config.toml
hidden_size = 192
n_experts = 64
moe_layers = [2, 3, 4, 5, 6, 7, 8, 9, 10, 11]
balance_loss = 0.0127
balance_bias = false
lr_router = 0.000532
vocab_size = 8192
parallel_block = false
init = "normal"
init_std_down = 0.0
lr_mult_down = 2.0
warmup_steps = 50
decay_fraction = 0.706
max_seq_len = 512
doc_mask = true
Below are experts of layer 7 (counted from 0) of a mixture-of-experts language model. Rows are named router (the router's row for the expert), gate (a neuron's input weights, with its number), up (a neuron's input weights, with its number) and show model dimensions 0-191. Each number is 128 + 24 x the weight over its row's rms, rounded and kept within 0 to 255. Numbers have three digits each.
After each expert's rows: a language model's description of what the expert responds to. This comes from a sample of Wikipedia text that the model never trained on.

# expert 17
router:099102098155147102109145145101154153104142104102153154150155133155143157099150102143105151137152102099107157106149151154153159104147150101128148108151101153147154152102102105103106157107150154095104109102160109154157148148103103153156150142144149148105151113153153101154103157100105100116152154156152153152154108151142157103151153156151149146154152100105106108092099105101100144097151154150104112150154154103104148099097105100109097154106097101104158155146147155159151106147107108152103156121160111147154152148151159107156100108154105153148130103154099118139106153105097133102
gate1:121149131136123132148095128101126124095106133147157130133136132135119124138151167129155160126136138111131099146101167128123154092100128079149124166152133144136164149146126096105138123116144103108133079153135134132166124140106140167099129112091138146147159096157136098173135095113137155144090108095134136118155133097112108113082144167152132081113112139163147122157133118117133090102146137075120118165126151178128082142088108124115116181118118095094093092142096157112139080142143110182168152177116126151131117121166154129130122118132101144115125134171173088084133138159119142160
up1:161160113146155098130166116156147131111128168147133132139095129123142153135107121148116163121131123151189139143133142133151101102125136074125095127172126120170150141146142129166112129173111125189110136055138157149131123133114104097119110151155114129122118112165114137116127168166116149161116114107129106144139136140103156149128139126155073148138111123139149159120135104092117101122101111095082152085105141128137100126111161130126140084147124169107119138124114065137142128126091106162147128123120087161104102172175114156124118119149141136097110109142125099065176098114118125120
gate2:119145113143131128150142126133145130118174154125167122115140153132146067127141127155123170126132154166111105134126107119182140145102128105124095162116130149142122133125150128106107153108158126111126133157122123105148118162112042135115156149154117118129103097173139121123158161130110131150101141144140097139111097057164124143087139165126123140093139197138122071128102133133163082117143150106113123146151123126091109148131113110137108185138153108139122169108143104169102146099172131127126109121083113133166107145139138129123120117106129136136147083084147061138100122123136138112
up2:140149137118143133112133124165161129132096192153121162134154133138112113120112098084098144112122114129109108105122094124098127108133166115172118067085149123127110151134144082155129111149114184151138121143139163104111153078157114144149133197092117124125137117112101126085112115091102112100116131160169153129143164095120140105137124126153109107150112149113123086102106111109148128130108065131065192101162137129157135120138100114122150155122101107116127159122114140139107136122120164134104116090121142139144086123135112115122091138107127133093127134149075111101136163135140160131
gate3:167091107119129128111105106137143114129111146135129140152114111095135102149162162165149106131131124125091125097115132136115126064124178109075134147181141132125128115128109112108178145103133132148083147075125134113097107172123098138111141151177176137114133132089140117119075131130161124139139073129115109120128140124134114154093083143112168120143132099126129140133145121098172106147119136111096164102140110125150129084139133114119133119108106151120159175103122178180147134122108122111116112103094080184151123115133131139095081120126154111141103098112102153125126135132119083167
up3:092125125117072159117149149108101119189176086147125135129139120118118102141166119125135168122137097122154135146101141127088138116106122099082109137157134121151123124133137129132139105110139169140084185090146174112107156105135133137138115161124094170132138120162132170126143126070124116112118107094086078130130116099155159113105125116142149102106112125142133122101108127079121089189113114094123137167087193182116118153138147105109127105108115120111097136120104120109113123112092080102117119107108149149109130109120146132138145085164085124111122130136129120119127119119142096127
gate4:120118111111079138130147134130123110134132138128188138084064137089135138133132102126149142106100131097080143167101150166116079149125106131156111142128176117154110122132112161102128130135175141132142140070162089103095113152142064151139142133151125135136153141159195174140154107160120106089127143134166147186134156139146143160088096119143147152114084117160138122114081090138096144136115130107101141166119142148155100116141152109131125167160109145135116141131142113116165120129143127156161113134147145117096171102128160112144135132126135125110125125149160129114127096124129140112
up4:146111111126105132126159138080117129136163144102138148128147141131126162099106102126085134078128125121145146163155127116151121109145129109149117114105136112087129128143117112116123125162107148100149134140123150119133077151120127107120141129145212089122132132120133154055108095094101139134151085107097067139125104167137160147131139124137150104109091158130116144121124117115161130138122135125158138160154160149169092118156142146094106140153165137090137156112101100139125100143128101126136124146116187117125160130065142130137105142132136138176066114114125085120074137085106145134
gate5:108112114130120117165101109156153121155148140114130110120109103145131135153113160119123145135128127060131142119128170130149125137122132115143123126109113160142185113148121100079119113056132159141153132118117119115158116149096175087113127111097062131108147126129143096115120156115141119133120125096121113128136095133097156210180129143138103127135098124103112137145138182112116092129162106100145111161136127135119143071131146109124113088088132101173118109112142135131172148116127144138127143173170119119151120176105142161138139097143125165113133108114134108112136164099190134154
up5:115122127102095129089100133135126160124169130107145131128126140138139173096131116123119108179150091131112145127145154162110151151111127164119143141135133097121162136160109101146134118096146160121104130146173100124116151137148109135128152106136164109157129118125155098075103115103156145148151109118086142111100116116111084127128112142121114111183143139129130137162134134114143081119129110150147141162087163142149057133161156130149149131141138104113070124143141142069126102124183105103116115120139155041072114142112117155149114119115105172142174140122120124102133139093130158129
It responds to: Closing parentheses, state names. Closing parentheses after years in discographies, line ends in infobox fields, and words right after was or is, e.g. assigned, added, also.

# expert 47
router:104103100155150107107154145099154152105141106107154151151155135150145162100154098143103154135152107101109156106149150160150150099145153100124155106152103156146149154102101111100110156109153154094101105105152107149154147150101102152153154140134155152109152113156157102159099158107107104119149156157151144149154107150142145103155153154150149146156150098101102109091099102100100147098153155147101105153149156102104155100099107096107101151104103102105151151149150155152159105145108105150098151120153104149157151148159153105157098103149104159145132106151102116137107153100100133100
gate1:115148120152130109111149179115120102122109130132118162121110094143119168087144104133129118129128114146154127109130126135122068122148146151133132147145116102138157099136135168134096136136166123116156167121101129103169129131090144149128130124165111089142092107138176169127148138149144132124156124120138131151144121148146087129143163116141165088127106121100113083157142065145121199166168113158115154143149161147151144125130148105151127110143130139174115105141128105161193110168143114139120102128119123163122150095126115127173107108132139133154094185162099115145148060129113149109
up1:109115155144107092102163136142110129157144143138070128110139145142141170171100126149147118143139132152156102112102132119132133132132116139096123108147127151097124093143116161136100062149093097120131091124141157141124102103145106114112128088133104089166119142109105128109163129058166147119140100151159154098129129126195140155131160096094115109132110110097150118163142120129118103128165140106093083122121153151105109101132124101150095146195115144140153115152129142109131156145109146137104127118166121129170095160157123134148130123121120131147096125121118192145111163089130122077
gate2:117135098120138144110112135093101121099119098140096142113148150156148116098111095138135123130103110123110134093144154144121168103174180113142153144161144072168105100114145133127127131153164096111122139160100090141151139166077116100148181150120152142105143128143135093142126094123104131164100135131064135166131153137139180138125146140138118178107111145110139131121128162066128102125113076150077115137129155119128107105119194120108139135138091143132139137112094094139146131132107130112130135122141082096118148149118170181098154143131159116130158122134095132124118105168121107130
up2:118131145123153099124150101130122097132142139137132123123135132098180129139159101149097126103144101145165079130151143185127136156113109140124156135150116159111172159124182157132158149129125148126129134121140159139092099129093125108130148168147132123117149176148122105121154152154123119084088086103127137127068147109090115145144118139164119180135133194143100104140150123111134127085112115099114111089102143140084088122182070114131128134125153106139115134145147119148148109126090144115106090128134146132123151119123116152122098116129154141144091171137112092170156181101121119095
gate3:110107158152192099118156131118140128094180122144106117150110139128112075138178152134105137098117099110134170156139128115163111095130119142159129125160128152123128109101163128094147165115157109085135106129104135113167150124102078109118116132127081121122150149124121080159149163129126137126130166121129120135147126078141131097130107146147134122176129133128135118153125109138162118102097142120126120132148060128130141165112114133172123082131096155179121126156138161139153125109180113148142167116157148085147133152064117167098128137107129149114157140161110109125149130138158135090
up3:109105116111097103046121152101106162107147167112115134141157138132145099135157126136122134145090148125103126140107151108114120090136088130131116128136145125099089089098120130145145117140147127138112151100148101144115179099156117111134119104087137114154131135119112112144112136098146137147106170171121114115061142140127167109132154121125172118149123112113133110119128086112132119122080109113123110170114121094149121118111110138153138075100090199068102124135138173071147145163176141142151147145127093141141136132106086106124135120069112104153146120146132145105138137117126136151
gate4:122134124105162158147088131131155135144124151132146123116150158163122119125118106117108141141056096139094102115098103168117116109111133095127131128128115163150112105102127100132145133147138096118108114135136150131082091170129108156135136137118131162116128129173100172162132139176118129114076151105167060150149067120152138153124169129147118131109150113122110155118147138132163118128137126120153131119164121095135084137065100133121130097123118134135172142123148123131118140110067161142124138127108103107121112172133123118094166123106127135103194084126097123167157120119090089121
up4:127083094116124140097153153102129107096133098133096120118114145130147118134128131145132130140091092138104092121194115130152137149120137097111120153160165099116133129092106108098158131117071164112124126150106078093060139094117148125082143110089106102136124129106188131133142126087136114107161128112119142122115114145155137092116097143079159137129101091161126085137100128169138130109132112137149123105174127132074143142124141077161124104129148095102132148156148106206157140117132150103154144142114144146165110080130124104135124107116148123133134152125147104139125118147138111144
gate5:138154115133179133103108130110137149152112124119148107141161125144142153143129141115111141149113139110117127149154143165124148126156148121130108144145104133162146157190110111132139193144111139129137102108114146155136068106127197152125111167147169125147130105137132133149156167126111155134092113157092131151109107109123070143143159099098127125134122119155142068135089147134117098151088125149096113146136117160135124099131119127114144184117122106159133116182159144149155141134110132135122149145115133151094151125047144085148123180125109148135124157157092125124133150126142130068
up5:125142104104126130129135124125130116123148079118134113131175153134157134160157119113132117140122075128143101147145121143136110152144091119209141135110081113120084150126133125136120087138153121106122142140120137117093163212173136143141110132139111141112112123143114094129124125089131128097115171104165108131163135090092114103131110128099139111124101107125077145152144137125131109113090125101098100116111161106094073099107103076158108117131116159162125167146133128113099123124137148114107123137153099133099139103158113138102130163122126113091157207141136152097116128171153105142
It responds to: Punctuation and digit pieces. Apostrophes, quotes, hyphens, en dashes in scores, commas within numbers, sentence-final periods, and year prefixes like 202 or 198 in tables.

# expert 12
router:098105101158144103109150148099153155102142100102150150148155134154143156098149101145103153137151105103110156102148151154154154103147154103127152109154102154149156152100100112103104158110151155094101108103156112151157143149104104156158150142146150153106149113155155101154101156102102100117150151154153151151155106148140149104153154153148148148156153103100099105093104103100098149098154153148107110151149154103102152098099109100108102153106100102104155155146149156154155108146106106148105155123154108150154155149157157103157101107153104156149130105154100110136106157103103133101
gate1:112119099148107129182142133128157151120123134157115134159158124103085173160121130136144143146129125130121156108097140149130072101117100109148144116135098145146139148111105113148131110123141132136148192123139137116126139104109151143110116138112136121148110105134133144135123126148126105095157156200094121100097167099096152137151111092146132147143110128135121125171109124143140105156151164141104084166175105155118132125126138117151095151138111133105104077147123148133112129110142120132088145122171171131184112151128109121150107120149199082100106121147099135168138191138150079081
up1:153110133192114118141133127107112113128137108120148153139119124152125182134112152144118142095134178109096112113105118116141135125128120110108150176159111121144081116154105143170140134148131146048165157162099182128125117113112099095128138161113125142111149132140127165122137108133065124152110091112140175135077131131111157126107114129103119139109134159143125128127149134137155141162127141121117066150093140119126093116120087138117118137104132101151080118163120116104150124105118175173130131109120111149132141164120156090062124142121137140120093077124095188138124135132128108114
gate2:111150117127148127124136177086095162095091133141104111132134107102138146107170121094135110132118133122114102159206102113141128114141161120122156120121096134138147130133124118172134139112156113109084127115122176163095092149081101137140116124092093060136085135160095130136119130108132123158180166126108147203113116127177100160129164134109129103077125145133110077131099116130105123125150109126120102124129165111111141153140131135094125135128158151126102096137102113104162107142159091122132096157110133156140116158125126110138132120149122110104158103147156165138099105112121107152
up2:138142098086120144123070105091165133163124150159144159097174167139133100145126156120136113097150136142115143125110077144107135112123088159145105150155114103108118152140141098126139102111118098123145146157143109125112144138180124115106147136100159120097106119140145151138087149144131117127212125180145127144104139140116127145114113108150139097063130104146109100141153115109115140129147177128108129132113109102096107159106130137101088133157150114131165105114095164122104090162110126153112087085113136157159133115156161111130130180111140154148161120170124112132145136149167144112
gate3:132112111165129076166128133148119105146163107094123126109121123147128184106091119129102095149121079117154124107157133139116131108111110140153101144133146129144103108153113194120101132132127116127122106114147123169126113095125152121159078096126103063143102127113083092106122123158056125147135150184108138104121132114140108067120112154150158163133158095163159112159138125077145103136134144186161134115132103102137103099157093134131104136133101124100159104156105164109119132107114130108126109105116118142083123124123132120154133146155164136107129104144087125151145147098137113123
up3:170130107141117117158105098096143144096125168129112135188164122146088144166145141124074125127139160142101158153121151095124130126136135123145136131162104098136100120141121133099121066139136085124169113127110111153123116157143106168168078112119137141112156148116115135070114069100200097164133117083142132138154119100077133138187132132123162147157111120095148116144106144166146130079077128137116141100159073162121118127145138135105124130137118126098130127125131135102131148094157113148118122121126131155139117112126152117098128156130109145128132148123140161116128143086099111101
gate4:130123092113093149176139137130132150133111144112144148129105132092145151113116092201153109142135143166127182132100107142114164091111162118127134114112170161159156108094099102128134113084131100067123122170125139153089126136106156119135146160107144099143127137148080124140111143121118131114149113143108149093132108139139138116104140093129098154151153166102134100113141113124123122090101099102159137137119161104132102117131123129116120129181153106148130131171095089146169138105110102084067132151111107137149115165112153111169141097105088144114126107126097122147119115097107146177
up4:114141133127156133123163091149111160132137152134116132107164110106144084116132139164127082119177206119184148150164128087157164135157124141135133164131152142134093131115081164125161134135124145138097148151123163131130143101104109118123124134083113124108137129127097134135144123127128146134084140108168189127115106124187114129118145123167133146149106075127162102123128092103162136139131099143099163124140182133171126110141119111104145113113158129120130096154121139118118106135150140124098170118120156143145162121087106165125111107092089118136141134117135172161151191145122143115
gate5:105097115152121153143093136103164118095118114116148120146099143140092159108137146098139116160127155146153159103138155161156126091135155175105139124144116085152176125051164136117157102182109173137110104126088106124146132118112124170137147110158128119130120179119098114151147125117148147112132125132126115097151142146128123141139155123161156142152149121129095114117164146136116097107138153115135138114162134138096091129111101114081166104112175139126147152118093106118141121100154175129119136165144165131128149155092130158113169132087166106136104122113140121158124155137052133107
up5:115142145099132128159160140154109100120143101140120140155137116132118168148106089150122119152126183173124115159092091128133130144136139147091142148099147142108122143102130101127136144100098169124115139164166128121147122126145101144115174166090110116133161165117135115122143166130092112116176114156154085121098118127110183127098093148133133121117076108107148149120113149137106145146109150139139131115102132139115133125153110122143103162127104063130066131099149117082064127180129089118087130120141145094118135121176143112135102128110142114151109110109138203154155135131116115122
It responds to: Word stems, table codes. Opening stems of common words after "the" (web-site, soci-, regul-, particip-), country codes like IRL/FRA in squad tables, signs in numeric data.

# expert 53
router:097101101155146103108150147102152153099142102106152154149150131153148159100154099145102150137151103101109157106150155152152157102146156103127150108153099151153154152103100104100103156109149153098103105100157112152155145149107101151159149142142155151107149114154152101153100154104104104119149152156151152152157106150140159107153149155151147148155154101104099106094101102103098147098154154149103112149151156101104149098098107095109105152105099100105157153147149154158154108148107107152103156123152106149156151147151154104153104104151102156148129103152101113134105155106096132102
gate0:102094092157146151101171148128105109103102157123121152087108116204138106124126163115118139149095089163112125098117108191189104107127090155136107157122131124141108130104128139102158140162110079111143127114149152149117123116143070146134150126112149167145139097144128112093078105094140128144137137126105112140151125110073135148110121124134150125110112117149124120132120093148065089149154113127136142143112140088173161144168095144131103121099125146149092133092143122155161103170152115137099137172124148128135152115117115106125155157123109128141150141150144120113084137123103142152
up0:145114090127105095133149119124134152153122170091095095128185129143131122136083121096114164117127142143123121101111109133146075102119112141150116129124147128115135128166139108141083163151155130090083137107121131111154148099098099157109106094160107145108104152157117113160132151139100144142144117127118126139121161111083127109128129128091144071113125109156102110156098148146122166127144120057162102158127137124150101121134152098130089123107144099124091111121085093159133131078096116122078096074082128145095123145146147131098111152110101128141141132123108074085151135120127108133
gate1:119140097145099134118142128181105124150127108130131125165152096153136092107190113148100116148111104164094075135142137126124175119160122143138159123104155138157131106115125157111124111189133146107106142074161108117138155130132114110098145132136141132125117091131134123122139148150121132129166153159151141102146143120114165168135158158165131068120112122137093110134122156136103117124166145156151125126141104142144148107147145145112077111155165139121078124116156124150175167162092085088091080145141161144089115163179108139108139136109117103149162110145107141123117136115134145165
up1:153103186171080125141133151083155151140107136127123105139133087124140095113124161126117159130136139111159141128159130142124141141124119153141118114140102137084130122147114107161126083139149156135169138110135118139109119065133111104124135108097150164178147122127164098061184129109104134116122106105146152142122130135119131157142136087167090150095155108153163138111086124146102111104105104087160150122124119143107115125135120140172093108133127144164098125086103140162171102163070114130141119134158071121143119150136161108137141144144110132152166150139139112080103128115137116135
gate2:137118093173125097117157149105074114136109069114133136077111131152111164100151107155111105103085091103165124136103080121149138127123151154124138129126128185151102137134142130110139138158123078115117108136065121118123108138132088150101129151144147137120132123109133156120106134113126152130116129136150135142110124165164128147116107151106132154111115097142095106112111122114119146120176125124127164128119128112119142126125116078117119155104109103155090134130155131153187143103121133096113144121147091138132099121103081115148124118112078085188123149101110130136144153113110054066
up2:170142148149099147142140118103114125122147090122091138147120104148128117140162108120146128151072176115121102116136095094146124125116131179132145146132175153148105146108130172099076109121147138156105128152120142129140160171145136138096098092157168112086157145117120115143133171141105121110146114123128154128121067130122113153124113143131086119147153131104127122131176107096114142139133166118136129124093152105142119123116163127111185134110078144125129121108114175082134123169086149068100092154121127092092116140150102131137133126080099136088135124165093140129101131163140130096
gate3:121131160154080094154169123065178165116146113158145131165153166134147101130168094129134133116112110108093138139134108125144126115118085114100137131159120130093108122130135149099127121126117130082102109098123103117131109156139115105087109136158141113119164159125142150145109120160076118115165194116155066109153128137169135100151135116122131115113103132165132113088125122138131107099131099153142132168097131152080093114123149139111129148119122113151129144140144082115175128138101106159141096163134096145152134100119137160142120123071149157099095148140145129089172114118149124154
up3:128178154124091111104149122178156110140088150104151137116130092130110126076141172137180132152140111101120127124117122148100129079129152152123161171125114087156122149169099123155152110115104122154152148143162104121129156109115121155109134109110173109105108170125147135110163141127082153148113124114123116157101146129162161148140090115106145137109145127122109098106121105123129105110161066126140119162185114131129141143096067078123129077126080163126145143121121108146149104164158107111139111098118112144134184132122115123150114090138146119135093150131140090141137142105125150140
gate4:118115110151154131146158123109151097135173131108149133119161189136133119102126128180137105161129135105143147124137126087119148157099130120090151111078160136142141144081136127110111167142112153093131112118119158134107136151140127143124133172123086160142112140112112151111135160154161143177151142117127161092068085148149122138127129140115167127082119088156120130158116151122163106134169103136109136158146100088128111127134099136121123137085105103135140156176075119138174117154089128137127141148114134127161131094120171161160108158095108161100119112110138138104155066109114119132
up4:124130098109122102192106154102117138121144153081122108110134088179111141153122138103129162120147112124099096084105123164140133138136186136126129121125110113099163121140109148105119149145102108181130145112109129136182153133126100137113116121126132177162135134156096083148148152118099148159121144109149093094157138110116168127195114107159101141111140128128094102094157132128155105145120146143122106113111135132148087084144156100139150141137129138134122170106111131133151100123117149115143085147116163182123174144075127123126160136137158115136148114124165139094115071132154096130
It responds to: Mixed: UTC, pronouns, suffixes. UTC in infobox time zones, subject pronouns she and he opening clauses, word endings like -ence and -ness, and sentence-ending periods.

# expert 35
router:100102101156146104109148148101154153101140106104154153149155136156150157102149097143104153138151098106107159112150152155154157101144152098129152108153101151151153152102098109104106158105151155098102108098156109152156146149105100155159149145140145149105149112153153101154101154102104100118152154156153150152153105150141159106153151152148150147155151104100102106093103104100097139101155155148104107152148157105101150099098110106108101150104099101103157153147151155159154107147104108150105158122151106149156153145157154105156104106152102154146130105154102114141104154103100133100
gate0:131160123192086150090136104124137173097165085096124111134158183118121174129115107119143126094114144125180142115153154129146147119120105115089147147151135099078116150126127128089122154134111114111131125089148138111145121122137120085150124098142163115108141127088159080124116129127118118157127093145123089168090129102155156148098144125169141125084119116133119101163106120124132139127111090134134086164117130121129102086150124076129158123106099096102124142117135117179119122184105134147136132124140129176158092106131116081124140140138087135152124184130150126159119102137127116113
up0:155093145141082114123133158111123095072100119120107116136140134136122150150152115155147110166146116141112103168101135138123123169176146160108096074140159116105143141122173088145154111195107163101123080136145131105158160143111148111152109123107149120134121092134097119100176134149126124160118118090125123117138102170107140125141131149110095142092115111160136125182126128088129140106140143088103140138098135141162142152129158101129113097105137120162110115129121126139110140148096117083071129110166146140130141101164169142133117123099115119150175106168126100126154108119134181131
gate1:158172163125156116107095114101153151138188119092115072165133106171126131151104108144120169129116110127115129122089130164175116137114145112152145157159123123090148096112090139111092137120121132105104091142068121118134136113145098174116162139104138110169130113139117119157103129114137113130167118122122132097109128133131125125146134081150177099112151161119116153142164142137110162159166115145107114092077107118127114131149120108137121106165135169155124107182162126149133109127134146129126183155142125115130133176088128119189138108113132150104085151138119084139122120108132123134
up1:173115151142162143148143137118142097087145131153110122129126088134164091122104122102090144139124163145125096112111144110110120132117120104114146164116107138186140139116094144118140111129106135157109112133135129153155146120130125148118156077122090104129132134131143159132140091128123113086087159093144153099117094155106123086114114123097167122099156089120079087124151126112179102100107126091111085165146107120125075101130131099153118116111144108149170121140142112141157139152154124131115116153095139089158149157075158124126113079133136060088126126134100090166111134146157127122
gate2:140147074108122172078178122140118131175157105178123161138148083088136150129131146177108155108113096127131071101085090126095147089131125110119106130112105141126119151137165146102125136139153124145095104133101138129138136085114117174154103153104128136152146105120119133128107161119131147114143128156149148112155139126094080098100123101120132091136143163116125163132124127143141139160133098115099106135137111108125145138134140105126106147135129187106092155169087125140094121173091098141088148113133154106112174122134130108120150110141118158126160128167127120123157197099126139135
up2:090096145119155124122141128170142094161100177118146127134092153144164090162097110101146151152165119077101141132134137115146117129117126144095162109137145136096145147136137112112118100148145147123120149070165196144144125152118150130161147149087144118130120191168104124073114088163134145152127121131116155093115147174105082142120136140134143124112123089093101182106140113148101115151134093135181152127098126116131060154132132121134097134137125140097123148134142114122129143131141116112107125107169116160119110126175142131146143156124126102150158107141170123122148114113164119141
gate3:113090120148123125125117096080146105140107144116130130107114148170148147145141132163168119132109145132088163171128114145125152111123138142108144129092131138128076123089147101144123098116094115152159140093119128130130121124136096133100165117172135096135136153117186123147093134147136113081136167133118133119099148103168098100114113098088112165151117166095129116153169128123143139129149121168135080119104174133112093117109118128087094145133136110110146106066111132160103091162157103128108164161156139095162135146136128150134142086167172145122121093156165112096125093140116156120
up3:129103125109112173121118071105122162135108137115138114118168115126073096074105113167119133141164140106143122069152097112158157153087145087161139108129112155152103157136123079151116136161145149123120125130157084116131133130108114147119121146131123168144121126092086123093140151144149125127107081145107118123097146130136140112189121119106101104127098107105155080108119129110168124100116123146128142103098100153074149131085152175137156128105132110116138117160141143118150134119144151084112096127116158135059150149137140128109160174126134135153148101116105139114124128142115095095
gate4:109180103134178136136134130102132169144143145158120116111161117167120135130140131126137118078125153161142168108138100122124139136154120161124136125122116124098105156148137120130107155162124176094087115094118103133153115133121117128149136136157128175172128101125145180104149163140178135138090076104110129129091128153151095105112170149135095167095149158092124077128118134123109119140121103135127136148101161155136129083122142113115128114102133176141177109162158141160102152139090072127104114089128118152133140128087131122102115089161090139147135095135109139115154169131102159118
up4:114141102142141124149151128110064113121097137174138216146111106123094142149136101151137151108102090132116106138147126174155089139144142156130173129111152135155100067113112090147124134079143135098095102140143156099133120128135115108120124150085122108138140140136116150109149091133114156118157129101122113115083104095098115144114104131131073137142100159100131159106105121115116120145159138125117155137143171139133150127099067114110141121097114123076086086098129089148118100119140101171125126123119141150097134111097125101117093099122135158103142112129110157157167133114110141119
It responds to: Mixed word starts. Assorted word-initial capitals and common words after articles or conjunctions, such as North, majority, central, overcome, often near taxonomy fields like Authority.

# expert 39
router:071118114180114119138107123136163154119120118123130110122139130136161145095124125146107153100114134104135159140121194151175124133138120140123173098126118130127166122111077106125130162130126131087140128111121122124121117110117090133137111108140121125096133132145134029131124126130118133137125157164118130140127123127173162092138127133145117120130143117125070133079128134128136157106122119168116076123148139117113147130094127123135083110144127118115144155113128189130196090120118113160141168109129132113211170133176161134171114113135101144119093123140090117115144140103090123119
gate3:137159085110163145103101164093101108126093097117149121106105149151161102093152132134123112109126139124170160146122156125127109133126143141115153150133145155152108128149154129115145119133152068156170114094138133109171118104145133111124144126126082114154116158135112116130136067116087130140108157125189150161122142149154137164142160145114132136146157102135161123086185096150118120102144148111181137145121122116164105085115138147118141114117157100130169126123142084099102092111128107091139093121141139104121142116127175132114166106128098097154078089129112153149147164128105112090
up3:172119109113137092164114131077140135085136157123159112149109110098133117139137089152124114114142151142097106117139075127096157128115127121091141114093139072082150130140089131090126176117083113142135107097133086142133169123145133100160088083138158117120111180127121145146097113127140145151149119070150138181136141087109116150117128087175125119111115158164156096135111123125104140132087151137197142122156150121149153109110151137109135141150110110155143154130149099119134120168115108112124170180096137118115111129101133120117115085116132155135142130156116104109140118105134122147
gate4:120160134128114142122128156114134129122125106153096099103117133137094113140189083099143083155121109118122107092113151164121139147095123125125129126138149162112144136150141136125124072141107129116094111128142126117129127129144122116139136128154114125068155183102150142127121145093173115116136128099150093121133155128105117139121161106127137134091148128123119088137107137130164081170116144097121171119155153127102102093169104175122165120121125126090136106112139147170152126105101141120096173147101123145143104112134114128051147094218155147169105142125134126086098111100152127137
up4:156147141068093151138161118150149104137155095144082128127139130129116142110144126157142146093139113111109139106147127101172086143138139083111146136149118125100119103126094150088143134143134125121148108122125143106095150150136111137157131079131176151101122134160148093132105116121157146143126079109132163112155146123162078129147135149108140140131107103118111095128167128156149150100156110112135082134161148094165170090121120124130117113145124135155115127136152101145093165090119103134086134066129086093120093134110115125152109099082085099166188113116147126140136096128114167140
gate5:110147150127076124111101143084134091120131102159128140164095099071169144120142149153111150147106117115149169106110125147119132137145154089128133131112171140141153129133166152109167144132108125128147142158101112145125102107098146137137156132124135103132172162166131150102122118136090106126136162137154123105149102145166094150112135130139127114132080126105125091150091112133156166121117123105101132083147133098143089138136127173165130158143129104085174118152150153118081126105130092117148138144130091118096126132074138108088165157137069130095130064130147094145119112131141135159
up5:146093101141140144119102109150159145162115122120117125095134167160159095125102110111157103166111108131120125117141088131083136140106157143150138128155090116139093109143109145116160103127124155139103122146117145135119101191137146104106098128162142135146098131118099103120148141120147092146145158108100137141143090108100112107102159146128116101104112100106112148113105103162110157158124133197116128163112122121130185100106157096107101136095164137176174180168131116129153132103141121127093154125182156079138113118141096123141109172142122148121122122119168150109122101152081155147
gate6:152130077150133148135092151122161113138103114131161154122157066127120090131135155171159155097142110154100132139162116107155109158078095127149132129106117152118149115129124148132121125118125117130118152129142134133121137141150146119139116121150111093122130152098134113101115121169136112144137101098154145144091078150161108134124129104128150150136141089150154160133158174096144108092114126127135119110101173092098132109118153109103136127138084101141158090122162137103152140090115205100104139163133133130156146141143213144131086117143117148088129130145071160110129122132147164098
up6:115154124106185117143062156064126133103138158119172157154122121124131140115130160147093159126145115173116151099123077123127153096135106120102126133112060139115126150109120147107112115141146162110116121104126126141109092164130073120137138149125120080140156163094125131138115088105082158123105130128098134077131134139125120118145116119159113107087128136076130143127113139100119112123120107142192133149105102092111147175155122141123146104116059131142106147124133132141136137155119124105098106105138169157136139167110124133145137153106140132148106112134083130169155130135152099166
gate7:157122138116149118148111134136149119126135140095113125125122099211130073104131094172176104148146106121122178134117104087155113106142134102108091131136155132156157113137167089141140115130166129159094136142096106125159113159143102101155109165154112153117139109152084106110124160092135135113129102087120163134109155132130103156078120096119131125121129109109131141116112078108113093108110112139142074150138123133148110097149109089149065123153106102118127076130174110152138113089134174122164126121118146149141124109167142127089119136131145149129128164146112107134152117093115145107
up7:112143150109151111139104147147134200119176137116174101142134144121161148121141076143093126156126100115113129144115132142130146148143155175092109102126142133135129179130099096140110126145105091130137128121129128117119108149126162143099166139119105106142158137112115121116152141112104180110152134123123080109159109131156132104138151127131121130157114122182113106114168140128136087096134187081156125105092130139144095169152117144148121097116146128102131154136132120096108163172169103142121124179164091073132124166115165143120171105113122181131150141137114149129097154148118132171
It responds to: Digits without trailing space. Single digits and short numbers joined to following punctuation, in years, IDs, scores and vote counts, e.g. 188'2'–1965, 3,'9'55.